Below are experts of layer 5 (counted from 0) of a mixture-of-experts language model. Rows are named router (the router's row for the expert), up (a neuron's input weights, with its number), down (a neuron's output weights, with its number) and show model dimensions 112-223. Each number is 128 + 24 x the weight over its row's rms, rounded and kept within 0 to 255. Numbers have three digits each.
Before each expert's rows: "comes after" lists some tokens at least twice as common just before its tokens as in all text; "comes before" lists some tokens at least twice as common just after its tokens as in all text. This comes from a sample of Wikipedia text that the model never trained on. Tokens count by the router's weight.

# expert 14
comes after: " |", ":", " (", ";", "|", " November"
comes before: "-", ",", ".", "–", " |", ":"
router:169096131099106122131075130144143099100119118136136167134114107109131113139122126148157115105169131102132065145136160139088141136144138117120141140131120153154160166150136172070116110117146131081118139077149132069160139142143115109132165153146138086144112075134126154137139129153114146146142136113145148104112158167077106153122090132111
up0:104105098146144110122194143155096158136107168141138142164153132123156149133149143084153156120135172145099120147104130147173097141129103107170123131116141091104101135130117121156139101107136097104158154105102085143129132117113111134128109113159125110128108182102145141140133089148108146109089132123115138161134090106138124138124126118140
down0:157098135117169118150113104170172112101139131121132126114183121104141114135115138130105131112172101134125107129148132116182119111133170137144133139116128151118151143144097180140150127073130152161115136091094146147138156131156122158105112131108175126127107157179132149130125097140136148136137126148111121156125164164126143183112141152113
up1:108107114173123115144142104090116140139144126124150106163141169121143148089140144123087116096147119110128134096136116134120150099130133127072161114128092110128096127143139141107105139106097119113120106148110196115132152166110098134071120127174104167119140142092118098123135093152117095076117141102112145116142059120185103097166140129107
down1:115150089119155146080111146115126140118140115090160155144127141143116146098099140153141157118145161120169138113109111128135162106146185126173105117120116095099103143121125120125146161178148133127093117117140100087128121086165114119107125096087137167149130103109148126089112175125155134105153125116164136174108096106117178098130139132164
up2:134110169129166140086139148126110116111158155098090131123128117170159102109125154132109166127106142190162122144101120100132179108099078100132137131136145116174140137126149124139135151131137121131098107115132162129126097127150140140138146123182185172101113113166121123116142140106063141170126062132102142140124078149126132115136155134127
down2:130125089151119086105162111122129123120125141138172128114111130138137130149126137130150082123135164109116110122092118099160125148095121137119128135135143118157158113110161122092132161123116121129107117139140143133135120205133157143114155123106119099118122151080155119147129106155086161110134091148117146153112137144149173067096147136145
up3:101162123162110107149132162095177078159079128094117157106152091140144126133125115125107120103121204108124136109108122139087121103104131098126150137135200130121163086142127141093117146148099131106118174146131143124092099140150126123187132074147176147125151092172141120154181133115140122133123098080169085135132091162126140136128113149135
down3:154117100133150142128194132139093124135118159156137131137116111123168105124130075143121129210165141175082149138109163121094137155061171138131126094092105086107139103138106114094139125111129144171119132114115107145153121122117146132128142140143137104110117095101101148111055118209134111105115115129139124103142119122152151122116126120088
up4:138169090101133176078137072125133178136105138110106095110098153116134129165157143141148117098135172134128174099140112131165190152126088145097138146126113126111106145091123160146129128130144104129077096167120141144145128082125147146151127134100140150122111113100126140154143136117134140114160139104142137116126114110140105055132113116127
down4:120147166102102121096094128122102103127134177111113102148130166114122105191143135124134115149155147142163133090123146140106112107120134125090122168110128145110132120116140156100103131136126133104112104157108148096158130131122157146125174153083094116084107108117130137102139119138140146163131085116161084080147105139124108107127182154126
up5:110094122158104141134125156123096171134135132081129074137130115105106136119106160132125120128151126143163119119126129086130170106072106080134160085153089061120132149167157116107133149085169111142144116137122149119087148124143110118106107139126141144132137149099142129158126131125138138143100132108104116133137136116170114126150110115109
down5:118122175142134075156113131125094103104122172140162127123120101116136136115150125123113141147123138140115141144125156144120135116128135181132132129110139140136124146126116124152106106150131151127126155184197108104060124089121145114167109134073137148112146141128117128089079150113151098188110093104127128125112070100138099150118111154092
up6:137154138148113132134134149129103150174112120122119145125130142115140142153131162109111115135134132119135136132138131128145118138131137123161148134133102088150102125161133167126105098106137151200156139115139100110129129149148149130150130102152127131144145129146135125117150108110160142132155172097125108123185114142129135097109157097162
down6:130129101118136148121142112120137126127099127155188138100141146103145132134176120110166121141171110145131137156110164148147114076128127156164112136149102111164104135155142086144175118116147152110158106099174124127107086095122113118099155165144112105147107121145114120107147152135086069155097116121151132173115164156120156173169138125124
up7:139125184092140113126117141163157114125108085094131117141104143132103146103114107148094127148131150118114136125152107099136124145064096102109135141162127086145117169113148134147121151136153112143129093142154117146145096113149150103138118125135077109109113137121134153144139112108129119123125135123145131127158134152190075117121157132106
down7:119176155125159145123111122118186156142110092151168120117158133147108136113148133101169115125109087157113136139134161150138140117128126128139098118089118097146120143156109134184142096136149119138129153122173141127116174136134124131156151125143118100149116124149157153160150180152129132128124145135084123163090162134136165112088172114106
up8:153128124139131139126159156175091114142123145109140159128104095162127159066125175119141107126150118123155123160118075182157148125137116096123134112130097069151107138157176158163142205141149117144114148146090128094130109120161127120128114132120112162105128124115131104037137090115155123142139074165131140154116135114129122167112116122152
down8:131117147133143154133081132147142135110135132108134123107123100104105148128103126109132094126116147125129123130148125135124167136142147140131128124181146110149122129100125124165122141107120145124110082111074108139145131092122103133101147128119153143115141151139096141121086168100167134142169115139109168112134114117096130109123062143097
up9:110111131174102111065106117154093129130134076130141155165138127113111163094112155118134153164155082109156128109130115143141123107104085120168144114136121118172131161089152145160106115132122130149090128162079171123127145138158175104158138175093123140142175132150070094134124118126127138148131177127110122156151138097132134130141121135123
down9:079144166111108138161122138165108132123137150135167121131125144121103134115101154137090141170121173151100153165144114135121143109161165103137121131169158140143143142141136168160111140177147069168148135121100184154128115096111118131148100132114100127081131130089079120129156123119134127137140124117119136129125084091134106131156146095167
up10:125139110138137202124133124190135106149096154156118141139172098128155130145133118132100133136130125114103153090123092091158169101102138144092132152172188168092106129139113097162113126119133131130124119145129118162138142142137105115162133133150156142159145136143086135142153164148110140134128127140129103131126105128117099112161166128146
down10:158133163187124117124092116125140102080129096138129127093110130073121153162099107171142113115164130132147145084117104150098162106114142129106155129117137111144145105133084111126124094134084162154090117155127126088115124130108082147131122101146106150136111096102182122119145135112130130115151135160089153101097137058116103172091151123129
up11:112158158104111135142115163127119138155113101135114167161124129148144156145098113138084121125160129152148149136114115140116110133172140117093123088070150149132151166112144118133144071127110135102130138142142127145136148107117122139187157103163180082101199143160100075149131102168119141101137116132142123134114109172138131111119105108108
down11:123125106125173159100072121117165130147144147137124147128096121112125141145119145136097131148137132158133119094152136116129100142148140151123150146118138096130150122108136099139137123151179108132081129130135137103111168124159101120153101141128160115117088087139134138137124170126101120123167151123105146139104146124168108138090135104078
up12:149130157129137133100153142119115115130139143115129104122099134133137150128105145151122136131083152151134107116123121091084146085127137144140113147133140106122091097120075139112118089140142124146117157143124129115126126154120155114077142128169176131087164136123117129164152133120174097123122165114156159135108117113147100152126083076119
down12:131174144120196142080123132168111132113103122116134116103162139174097145127121150107150141197137147147142142107135143132118159118116127146129093128110169152132152130120138128152146152106076079103119114070126113115152128152152082156158155103166087148079197119111095157124156143078150146117136121167134163136124100119135115141107162111137
up13:143160131127088169066133147096101150103123101107164132123120125123143143088122119117121163150113121129147130122148125103147159100106096112183099145128102078095120155134152149136096112115103092157141085126173162143164108121087120152136141176131129176125124177164148120099151131124111167145137130157103147106147094127131117128144147125119
down13:146171108142131153158127146107163107094149138167142109135112158130103111115140109108133140142105107116127161151212105107125126131113195120163172130146108107096109084143110159129101122136096138085136083105139141101137152093088117121118130129158146139132133155132116098089101171119167114131126123117144115115085102098163112141116155092156
up14:115114126143174122161166144120122158094139107101112115129138166107150128090142143114136087121143122124154145135177126137138101131125174120094099100140123087086121122173124157139131143153092165151106127128132137164061137143137126119118139133137131135108182118113131139126148135136141136100098120089173135151087113132117132127119172130168
down14:110115156131147070134121111127166151123126155162095135131086122103140100112100162105143129143106136126120116100120146155145133110144107154193140160109101158107109126091181124108083131116145112101090110128159147152128130103124109136143083079111111148107118096147104119128136161101104123117128145147060168177122086113153099123136091077151
up15:100102139088159142076133121101098114127116102147139088133156173138123129144101123161125121105143120104100157123148137180105117134114082194154123133108119140124138111123148127126122116132158098128140133101131115151138104155122112112104091150081137116149171143121133123123109136138126139119149138182129108099115138140125125176134138112111
down15:138080123130106140143101158100176115121161148104135126120135122119130092191083120124081149103133081124170117108102175143140121149130151163146121071165109133150116139141120136125154090146125174148127102188114137095144108081133141169111118092115124145169091114133128125119161111085114168125139143139150140178132125122129123107107110138130
up16:117162150146119115167117132172089108109108153124115103172105111095116106160078163128111146149082121129160146149119110131140068131125154106131155119137154123121154129112116108137152130159179109171179103125115142162151079131131119135134077095152182139157127104170100096114184076111150132173143128106122113137095143125160129108108135095121
down16:144100106123112112099170149143152094156130140124128104150129138108143110164130133138093124129115136108132151109177107135125091162173092078181172109154093076127119132165130134154188128121123137104123128104140108117120131121126185114097149103162101133134126137151097110161096146094125120142114130148131127189130143157138146165128096120124
up17:113146146134123153147160082117119123128145122181130128153132167116158153120150162120117142096124081117159151121111139095099135093151116134177134131092137151074159090104111104106084162148121154158100124138109139113121134149131174123125130153113114177144166097131117145133141121128133140151131134147140073129092124115170109136131156148113
down17:105133108134150131126143119105100099114159136076098116110124136109157100149121103156094132122112123129121165139130127121146088150147123114094158092125126132148136093151108098112155130108168168139156103113128172148128176152134129116155174062125113168149109124114123146110110106122132091131176135139112112143140113146126167163108085137135
up18:098107155185129150140165151090127166134144121166084100094122128151122068109140117129099120096123137116135134164139125158126105107126136105132136115138185173116120173156140148104128118128126131149164105163172159143115116127133156140134119117152105111133136116131095130107151065156108085119127118145105130132146126102100136092141126129121
down18:161101146130121135090180109085113124095067171131142131136152142151106175164125122168142136119140126124125115174122151110105146138113152150140109106118145123111140107166109106121118116089129130142147124138102165084120127138148123108137115127100122101127163100117143086116098125144138146117110136124138096095168131163179153162142193094144
up19:099107129133139162141103107147139081147134129123090136114120087155134108082125119163115137129104109103069123103144147143125136109077121140114114154114125141113158119124114151101097096105123158135113149137118120101170137134105133148141108132164142141088111219121121113123164132104145135121110186117146133146175104144125143114122127089069
down19:142157100130099144134101128116116146095137148159122146078127136150109132100146104126108143081132129129150133169117113141121098167171127137089163107112133129101140117143151129152133144137150148118151093158101131113104130091127142144083146110108110103111166156117144136099126114104111153156127110113134132133124176132133110089124157110119
up20:113134123089116156095126102110154134129105086132113099127125099126122138169087131142093088135131160142105157136150164146130156133122133160127119154139102131125153134094159106137134152146155167167094096141115139119158106137098114150127175147134149082084119114121104150137126117170130146054116153152091116120186128127106115124099123178136
down20:120179134121149144098128137121128142109130087143064096088092103115097147122143097144119131176152169129120133136161095143103138127147114079109168118135112092136102098119114161137073110130073126117136142139129137135125148140149140135101160121136148140109091145139175116163149100075106116101130127109117143112143131157126143109162116157123
up21:164127141104153174114124147088105130115128103099141148079108132131138151131127158110131146165085125103120134101128102176159127136128131108122147108161143115123125152124161119160151208081108128137142107105168124188142139159104109138121108091136079118106145158099108154088174144136176130120146147114091135137139130139128156104144123089157
down21:123130132108122137151143100144145097126139132113112144130140143172156134091151139092177115151130140139127108143147198112137134163057131089094109152188110132150113160089134127124081108137122116078119143112147142126139107130187114124109154201162134127146131131114124144154142145149120123139175150137107169123101181129152086125132109147126
up22:116148138132082096130110106115132076136091103148141129128146123121137148155145125121109100137113113128146131133142120133116117152120135105115099114130149125140175143128141114135139167130167120169120111140117119099168119154136147082145165127127143162145105126123135059100139143155149116156154122113158155139116098111130144110131150148176
down22:134125129105162112092115143133124101109136158116126167169128134142157098194157149149093093153182154083121115162122143126169149152145093141125154122138108100172150122165136100162156134135150156146142131121123104127136135101073166121119090131091136160097125095139097139138090144142120155143136173146134136144117152112148109107126134131102
up23:137118085142141089122118089084134083138104107081149119159124140159158123109141149119145171140095174118147128097117159122143166160110132132130116132081112154092078129133104065094114130109140159131157149141048107128147157104120147130102098096133124105118106137099160151124139103173123129091131106168134136150132117142135077112129123100144
down23:146174092115120100143089138151167119154184139098145154159131133148146104081146117133133120104151154139153104120133211142150150112123134141046112090128105158125124139099162150090090120134124173135051094131110167105096150101085173146158123129133109142146103138124157159122132120126132105151108157151164122127126142077137135143079103112166
up24:109124106144124175090136138101111116148109142116090132130143150171124151153119133146131114154123110089094138173119107121122089116146133188124120167110107122118131130102160149120129098150107116090152128137120132120143114118143116085142119163094185149079108165113099122135150115138102157134117109123153095136101111171118126135117124150110
down24:125204185144127157111117150140153138118092131159074122105151135142085120139129150117125120120130134084115145110128156139146121143097161109094118104136108123133118145175128107139131135170122131143132149162127145097112110124098116144104121137078120149105113139084161107183107132103161103126156130127145110117124127134113140112099145105176
up25:146125136129105161099127144112086171116136064094119133157140116167116082129111165098110160172148129136113152108115145131162145185117140171138113102116141094131121139133179135124087166111103126164163100164136101139120115111125101117114125081148092111134167159077095124113092133152119126113159145124140115119127139128134128120153163086131
down25:106132143146135090113137132111100167160099104129118181132129135156111122155149142144129150121097123123129156124107160110160134119102112134134122164150142123170126106090119123121165127125133127121124099102130097137131129111126119112153156114082126130147129139135154162106131164146067090085177170102117135072107136101142112152133091103109
up26:127115128150191159080143137145133109130129113121169165162131119140165129122131110125105134135120111159116159114125140125144111165110123114119101118125131102112124092101143107107123134135155144152111115149098149139102092108146182144096097137127109122142129124112149141150137137104121110116125177100105123107157154126133079167147139127107
down26:097103104117128130156132138146129113124116115162091114146103079165083116106141107117167108157125113076109137149125118117125117134112147104102121159124086094105076119081132098137141095113136155127114093138123116089118164066172157126124099100158124145164096130156093100111090115113137112134141115136152083113172110144117075119110121156123
up27:101129179142152151116117107116130131166108087143128138130152126095128134129137126150124135159130169158114118092085109165132129094151124141115128144117062105151124108106165162148098121136101106167106146155084128133144145130153094098115158126168091104151097143125137132093158098118104147111156145131105127093140117157102150136113123157175
down27:164142141133167117146120118104148156099158155137113150114122120136150133135124105133169115189123119186160134178137109130138105141138128124082144167135103131104147100128131100145118136101130081114115144154145115153193133111116096112156153167118162152165131133124119100115113165115125106124112106101110131119134141141146153127109108123141
up28:208102143120146111133142141100100186125144099120120159137116141094096126131140121122121126114107119103134166133121104185174129172126126153109171088109122130139122123122143132143103181082154125142143129119100133133165121142098092128122108107117129134069146116110121112139153121139131112091096184132129119143188110122117121132136120095116
down28:078139133121127154139112095153133159148127127115131145133167152124162132103152124077109089132118132142151111143119189117131138142092176145130124162123131126116119110117124110134178125122134143109123155111131167116157157116131102095108164145130154144140097155170161165106112154147131154164156167156109173126103119132123134141102123129093
up29:135123173131153113102127115139176110120163111095160073117081157096111137125133121126134147127111146128131132125174106134193094056103095102153122112159124117141152137119138138149112120136145108107179111160117129121146111141079123160146117099155153120085123121109203146109130128138143119134125086112107080140136116113120101149147136099125
down29:137135119141116130119119148143104152174139150101131119136166095135120147135178089119157106128082175152100119104116089102115099115104144145118163125089103138117128091138121159111183159104111093174142096125133116164127142139117114165133105128104155108138119133157146143142104129167126087067123132117111154107158156103152164124184135077112
up30:155105142129150086187154121131127146112145143126144152136145099182179144055119124116123141147146104173119127102138089146169163125123115138109134154134121166121159147121136156120129154132114129132143115119084152140124135115120121145132089124150090155175126117128174096168134158172119163135137150139134087156111136107132148085121127146126
down30:125117136115114127149163079128121150095144145141119118121127097106091114144110133095140092145124103125175138091104108106157123128107143144143173110146152161104149148118092137150126127124100180109153123131095140141111140082129153118133155137165168146114136149157133135146095135061140159120152129140134139121142090102112135115125091127096
up31:139169103130121144138120139103151148123112150157150137105135127138133143105169112137121128155096212118144142111122131155119077134097150152128089138161134119104133143144117109141111158125081135119093178134131125119145142146097136119168140057124105167078183128110112102104091127136131115091154128147142101122128113129216125124139144148156
down31:066133142135156130106119119127136145120170173174172139138112171152170149138120158125153092113107165132110143111104136080154147127094113153109139120107114152119161131164141101163120151125136136080099123131097121086120117113137117108121112163129150135124138133136092131117112086134129128125072093163137161138098129084116164128124165121148
up32:091155146175123157100122121121151148161148131087094136112099149110110138104099119122104149101143114132113115125166150161120129141156119144110105146097164181153145143130098132149115127095161124162155142179121139135157107150138129084092114135120103156127121134143103125164165114116119134132102151105077132130131125145106097123127138144091
down32:131120192171111132163145136118135119167150147099137090132132160096133135147097108155111115168146102107132082087098106145153135106133149134114170140132134097091097110137110082166118125113096161158142148130147127171123092113132089132099158141124136150182118104140123157128126130123116106165115136134151127128153128099151119125106155155125
up33:119129114116173128149115139105104122098133136110126151135139187141176135066133149127080078164105110155170139088091111128138164139138122123155150132105143166116154111124083182107131140153122111195162145131107135138104122135116152132137071104164086169159117134110159113136104120089126085154124118149118117160125080142109113147137104181130
down33:097160138134103138156165127128115122109143104153132154126155131131099140133149105105137071130150117108127137119147125142116124145100139138178119116149135136111097077112126113182111116109101182116135107124110113160153113104133158100129133124161168132084138158136153102099096113118167144155175114184117136136114076125154143156126102130144
up34:081148127119148114098107111098140159176160135132145107152106103091106156147115096132110172139129132141090132123096135111144123108135132084192104133151121114155139112129161129187143150120173161146134101139129121155127147117124114123149105085162146098134158129136154098150127128166126145132116099169146139134133132124159103118119135134129
down34:117111111138140160117104130143106129079097155129126111143124140096103123183182141143144130141102101153183093165165124155125175141112115169109136112118170129133164122177124118137152176126131109136186123110086124112097115153152157125119123152114105114132106086128128161154138168103136140141119103142111164111122102149119124094113168143120
up35:117108139108123132187150093153111134142129104127110129141132118148134144137102158127124092132107131154095110129132106153127170148116135133141109147136163118136151077091144148115148117148104087137155135121093113142143136141097124138123109097171128111150153151131104115121118139127106138156142179129141116076116117115138158102161144122104
down35:085115123124132120083148114149095153079111108140153146109147101094166115130106142160119104119119117112116145142138125141158167117114111117169127166145123114098105138098114137146121154140126143101136099133129138109140104139101108175135150121172134155116106177124169099126112130116116132130156142158092166187161093114117130127108138100130
up36:118123089138120166108124088108131137166105163116123123151107098155145114133137100109128122120119116126103126093105123088164102146112117124144143118139080124137137147126112120160106146131074117136142078173164084166113117144142126128123111112127111115109103113147102149139123116127109123139144133172092074139144155100145123162140120103170
down36:122112129183114093125121143095121173083112141145145137125095135157112141111106134204139138122117126114097142146122165107214123131159153139077127114143108155139104120125081110125118166107118101167115106119160166129141080114066110166099140116131135133144148150090122132121117118095077096101131150122158152124135124122109200132160106126104
up37:104106125141138092140108135165129137157077169130136142139143098179164120118112088140120127107120158173104120091126111152108188131126087128127138138134092141092100097104152162132165130170086164141142100124147145164124164131118145134119138125155127190142123132151131142120143080110111119111166139113153122161182112149107096107148120129118
down37:139158134129103165137155115115142159064152140152138140116135133103105155146122082115131091148170154101133135143122135131140157128146155155133134157171134117137122144098122131184111128158119170096158114158133167124125117122119146109166151111108172139124098175141147107139135090091116148107138111125133139144098117131101126110119132084179
up38:112139141163131099091111131148094106130084143100141160069141148129153150098099134115101139117152113139128107127149134095078101105143155129128154128116161124092149068123150160137098075147141110134174177135106121147119127147178157152072111130168109169158120124145144124120158149166116151107139139195173110146159090088137153108132122125141
down38:142150142160089134126116135102112179149115095140140123119157095130123153167135164114120140105159134096172161109157154154120165091143125126161163123075164111150129130156110098159164088112167076146127113146140100071119150113117125148124082129114115152165126108146140107134100129133115124124134142135158129125100091116104096145117155140166
up39:131086094151114157115148086143134102116125101121091154124140124118124142107118147127098141157122139153115124129140098121154147108126114082158123131108130144123099152164114094151147160106137141138153169111142139152084186158106174141118139156087133128102119166107110121149111121119116113097170094145134100137116072148150115139097115118102
down39:119140106119137132135124122149151162151109148143066122089132076121106136161115101119138105093187120124167098135147109145120129139152093180131106132131089117132149154125100132117098152172143116120120110133175149179108115096083117191148084130123113134107144145135135187147139139145071083102091137131100139146133130113120119145101152104086
up40:087112099134102124111147111099096090116152123163165122112166154091147137133101111136119145116116143108153174123150124144126137130144060140162114113109070114111105112091114136135123161092099101121101124118152145126137109198122164150093109114118103103100130122122099074125170157164137121091141147143109118111161085124130132159162131122165
down40:098148121141166121126128143137133083103134120123103150109085096149129061149168156145149104114132157103155103156126108152144148133084141133145114117126115134079107160162109124115132104183111182163118156113139106111125116103157101135087111130123164170126085136142140107101119131101127087110137113153118155113091075099140142120113103148159
up41:127132144146173148133132132092109163151083125116115139174125104105148140126122140140137145169131098157145162113149134120135159093142145118111122109091140128118137105167111169143158108126154111178147147170133148152113118120173171162098114112170151134128116158126191107142152139122151109149141175158165129151198137104171110143116092120106
down41:126180144103143155117119087111117149137140134075122140152134129113155124146132144112143136154157130123130142133094146147133175117175118118105110118144157122113127132141117060172115100096158104124161126124158143132135141119118111128127134148126154172158130141076104092115125124119135132177120137128118098170093171146134116152123080110103
up42:125139165139155113146119149101134118096127132097111146095126114165142141157129130152112106143084120118123097120134104142111072138113143150141170128126138089084149165137139108111118132132126086157170104146104125164104139130169090143096136102106102132119115132103166124160162111101150085180120132115132128107104100153133093158141134154182
down42:096125131133153119100148131124137125128117091102138107106137179119140094141139138127158139135139118140089135168136130114100146130175148115102113164138128102109168077129145145100121129142112153158150127150123124158111145134129111084138120159104163124117113114147110143189164102127106121084109138138106124171190108177149127140131128096158
up43:097131139177113149107138120150184123214160103126100130127118096134081139159129188136094105139134145113129118134155144115064143135111100160132108141096132104110124126146126145105116133172119068129117109178123140109122159089129121118112147102162136122151124155128148093145155156107129100116121130139126086138144160103133109108085098103085
down43:122145113117153145110132072143116126154153099121112137118123051132156140116119164150145147165116118168126150119122106108080125121101137106105181116092098104095137100127118130116172112134122142160117117134131124129098154132143131178096133100147134128106125147108172144099106123094140115112085139142126124145141104116126121082166142129145
up44:117122147143128151137124115169114120150125148145162161135105104123134141133105161195088093113130189128088134116127094143111163154164189094166108064127129094097087121168083099145149150097136129138117132147165158131089124084112157112127112136129145153097119147150151133116112096119173106139160134136106122125160083115134121142139123133099
down44:140142146089103149136138125099161141137139113127143138135170126132131120105102138107115129110124121081104182163122124151141122140189168120080120139124114085144108175149160156168159098149133143125121151110073121163104096136146089100118149113139134157158118135141124132132153134081142105153127126125125121126104118125171115139133115115123
up45:103107112120156149155185169117118109112150111141114131140129140124105131138144155090160117132139128143181113169098146141134095125116142091152103140086161128161100116105156137124119089129086150153117104171126089169144115125096171105091167133160161146153133107134142075098181086116186109135118082125114115122129055085118103120101122134154
down45:094123138137119094162139120113148120098164113124148125120099091155129113109161115145142140117157132159119078074096122149137136104131135119118129142117136123102130113084083124141132143182108137180123102143115144169136131158135143158140102127174170145166045150138120130131156090136143123088131124137095128125112126108159144154124140073167
up46:127120104092144104146142114098087180160141153130157171124114137172106168128150111134116159111152112145133142138159075111160169116111103162127115124092147106147181147130126145152142141145124052130164097167104133146119127122119153146137118142168093178101134112129136116106089160151177116143120171123124139141092143095158136071140114122136
down46:127074095108141142166136111127108151155149143129107088144093118127193114149132147096132158063136141124117085139088140133124134144164131108159106139116127163164131130139137118152133083105120150087092126076119144121110103147166102162138108131140140102144118110132075127096145171171088118119148138101085132122182168117133139110103092098087
up47:115146099148101137118082152125118101120133100120167179157134136155103113130101118107101138129151117155117123136127137124095115127134114141139150114131163138112131176166125130206112158074091157135126118134132138147148118133153109135154148086170117123134134112153121127107147099165079089161124140093137138186144144126168161134109111129118
down47:130118130115143126145180142135130078153126154140118157123147101120119106105140128155077146153120126142138142152135184162125181126112106101106096134183121130117114145105132090121133124131159136181102142137116132173156152126115147162112104116148155107122103158139113130091119118130132118153129120130110167085139120129146152123140129128091
up48:139112132142152112125157119118130131171103136136146147152145066098121113124070134147122133169129137122127134104135134117110138138095137179124137071141106082116121141169093148117122125099121148127118122152141124113139146133129139144123093122122112163082136134156149133142144169120141171107184128162127130153118091117159123098133147154087
down48:111122113163125102110152137092141092149118115164099115178128114097124156139094112121129128116143111108125145120082146136107126112125121102102147142133073108123125113171099118131127147149134154111109171119169130136128097156126166084131102116114108127125111135123151095121097076121137125142088135105137096126155128117165114123138096129089
up49:119115121105100144110135133097133120097065151114137120146105095137119119101108129156101110132105177137107159113104137124155088136150166136128101142094157103113139104116085108157077103138118167142163135127068061127127159086142105097121184132138086139133102164144138102122153159129131136116141057149119163131092090146105145141124155111123
down49:142155134102172130136129153151126135121137122102122128153147100096114116159131135126115110138079100130126116135078120154109154126142133122157133101107107154113101141160103106110134152097162120136118147112099101120117119124147155106121120094109085161130136118125131084105126134112134142108127084156143101138117138127173096146133132129118
up50:132102086143118173115090156116116101174099128115129148114117065157110110096133142122147135127112106127142154098117157130189161163105137130075090130124112128156151114125140090124100131110160116116135110118128122177124147142161135117137130111087129200141107121145104136122118142117103151120129085097088119168203144093144151146163112146150
down50:106163101107121096148170126114119108109137058132095122095095151147167124103118139112165182169135124114116139139143101112140104122123154116121128114063139089094099128108082130136102128124106106138109117150166099130135119100119136148109129121200125122130114122095112131134094168115163118117066141173195144119104143145114145130149087152120
up51:121077108108161133115143096110131169177092172140147123157142126130145129152144134156125118118097149106126175118138109087150159087153109126113163111138133102114075108145149168130132075119111109103122127135157125159126057171162118119128085150129117145106101136148148153155111112097123120150144139166139097122120147086120125126140139164165
down51:122138161156127146135160103098112137136093082102169149164130191161108118153130150177146108123124122119102113132097125115105117102154136162108129125135137142108121091094117101166141123090122174170121168091096134139193123143144101122121133122139123136124141141131141094133081134110133098100136107103144175113069095183123173100134118147108
up52:087142167132140166114158140127111129158130157148150161126139163145163142145100148137139167111113101131136162138123099114102162129155106158148112154144072153124116145096139094092115120094151134121165138145113158126135133106121122115124110151141132101142135121117106139110082131128125149121130117084139129132101140159147118126141139104152
down52:110154133130081174115148115106082117152104136127073112143143156101123091117147116116124123140110124149101176131139119142140106113139127138159116132138084106127093098081114111116145143118113105126102116129126127093121144147131108170142130092126085129157091167117122135123165111143095100094142156137129077130135119095103082108146141118128
up53:127118133120102101106160146144127089175109161100108144133142159159128114143106169120099152189104168128139127148122133101171126106145128109184064109126115110119133119149119136159144127164095137194146129155164102143142119160107122147114120125152114114158187164125146092123124131141088132080146129150127129141127138097112123135133156144101
down53:120175116095123112124103099132159174155150134140111103165140090149108131111168133082112126116121148140124137080167157142152098135131138150124158130142141156091125111134134110124139123119095072134082071113135134097136151147148102129126102147111095127106075075159133140155118138153093134136131144116124127111124125121105159072125136185128
up54:132125133108135128086104117117104129110130113108157092180090091125130125152117151131148152086147127127146131121111108100151125145141139148102133143099103112119111135143160069123098122147141138106164113160087138131112133096080124142119150144115131096098143138163110121126144121143187145157113101157124158142164108109132130106118135112140
down54:113113163137116135106134117113165163140122153130140141118137114125106125128114152162132104113091113104155161153153165135166072111122153151127058122110109139144136126117169065121144145112119160118123127133073154104140107142083152140138111135157126122130136175133118142136126132134137107128104128160150127150115088134138169145122096155132
up55:123178168101130102139163122111099161096059133153136136160125121136137139094136095117134139114130120149162188117114092097061153143104103146148151132108173172115126143139114148146136120134126095098138122150128111127147125138109122104122168125120109139147138127126148094115083135116112130142168144155100107121101096085151084101137177118128
down55:148149144136144147107111132141151162153167148091141080123083092150137110139129154112116133160104089145120106108116106131155109146093107130147157167106146109123132133119135118182102119136149115166144086138146094091175096090121103165117052138166113069102121127127123132115137116088135118104156184115116156116123154078159112092114109105126
up56:161143137124117129099101115119116107142144112163130115122118098125136120111114166127143133120115153143157105113134155162097112124069150134090163117081102121099148126147113128122122100131116104163137120144131126128099159134079099138106111119122113134163159118123113146153157103147092122121132142146137084101164091139138142103157111089157
down56:098112133098138103144139127129173126134168130088144105101118103136121137155178149124165122143146129105172139111152158105113093128101143106106125126125077108138119138114151113156110120124145151114098111099146162069094121131075113130127077178123138124149138131116158124126122134157138142119120140113132118107127158139142152121162103069131
up57:084096108144133117146124165132137172120141147109127086137161114118137111143095099151153087109129149209112110149180134112142151144095168113124137152103116123138136107133137110117088109127129130121115116149123169133150106127161154150129193114146128130111118153130121087131130096116107135134122083150096140146120173113133133117129152147148
down57:115147115157127116188127144082116166143124146154122129138133138144163089135127113170175108141148118093145148148097139180138132124121109154139143137130102184128101138150154131157131098157134174114118112122121144115103076121152127102105156104101106126116153148120143095129143147105140157122146127106101144117158116126143086175115114096142
up58:069119075121117179130158091106138107110129105112114111100153132133163126180146155149143172103118104129138165145124144128130063150109084104121139109112116107117150127150119109131137111098114107158123110126111143106188141142170113149106117128116153139119168142083145137108178160129138188124154146112081088149101155153139142124113114123125
down58:153122152102113142176146120179123115131095156085150093119127146131105129154131157134075123131128088129177118122086129146113090109149106133150124152148128074118122140143113140117168144175122114186096132152096165096089118077155147137089070109119116120136098116157120136150130139126103131093073174085174166127163189149146114151116102118148
up59:117106119129164107109091168102147092107092123135103117108147136102148177153126127140057144129129130120114109100190127086106132114160182126109127142140130107114157082081140108114132119118144127122155139093067152105130159133096114143142170137123136076114155179114092061115115145060137147137120112123091163106122109130086111116105132149133
down59:110106105129127117115136159082078152100142147135137098118119104128172119128100154106148097106161143113131146087119118173137147101114115134138120143111133119139101111128151113198164110172101082156129156108169117143103138136137099116160076080142129140109119158144101099124172198085144142092165117148137133153129148095096095128118132119115
up60:114118131120139118119137145151140120131150132109092123130102162149107141150114106171083138171155160140136193108120135081138161114140161123131152156117149082115124116119129124136134167166155150088167144139117167121122099106068086130101114128131136137091134175106156054119089135102134160167150092152168082157145138153138146128101091121103
down60:088167144152111115088141125138139143109147145116134102125129118123098153146125119172123130116123152084074107091124130113162092155112120085125105123105102137116104110140130101110141106157106153133159130115136045138100139089104155141095152129095169153115118123057148123167131137130130130158119114160106088110110132144072137133132143099115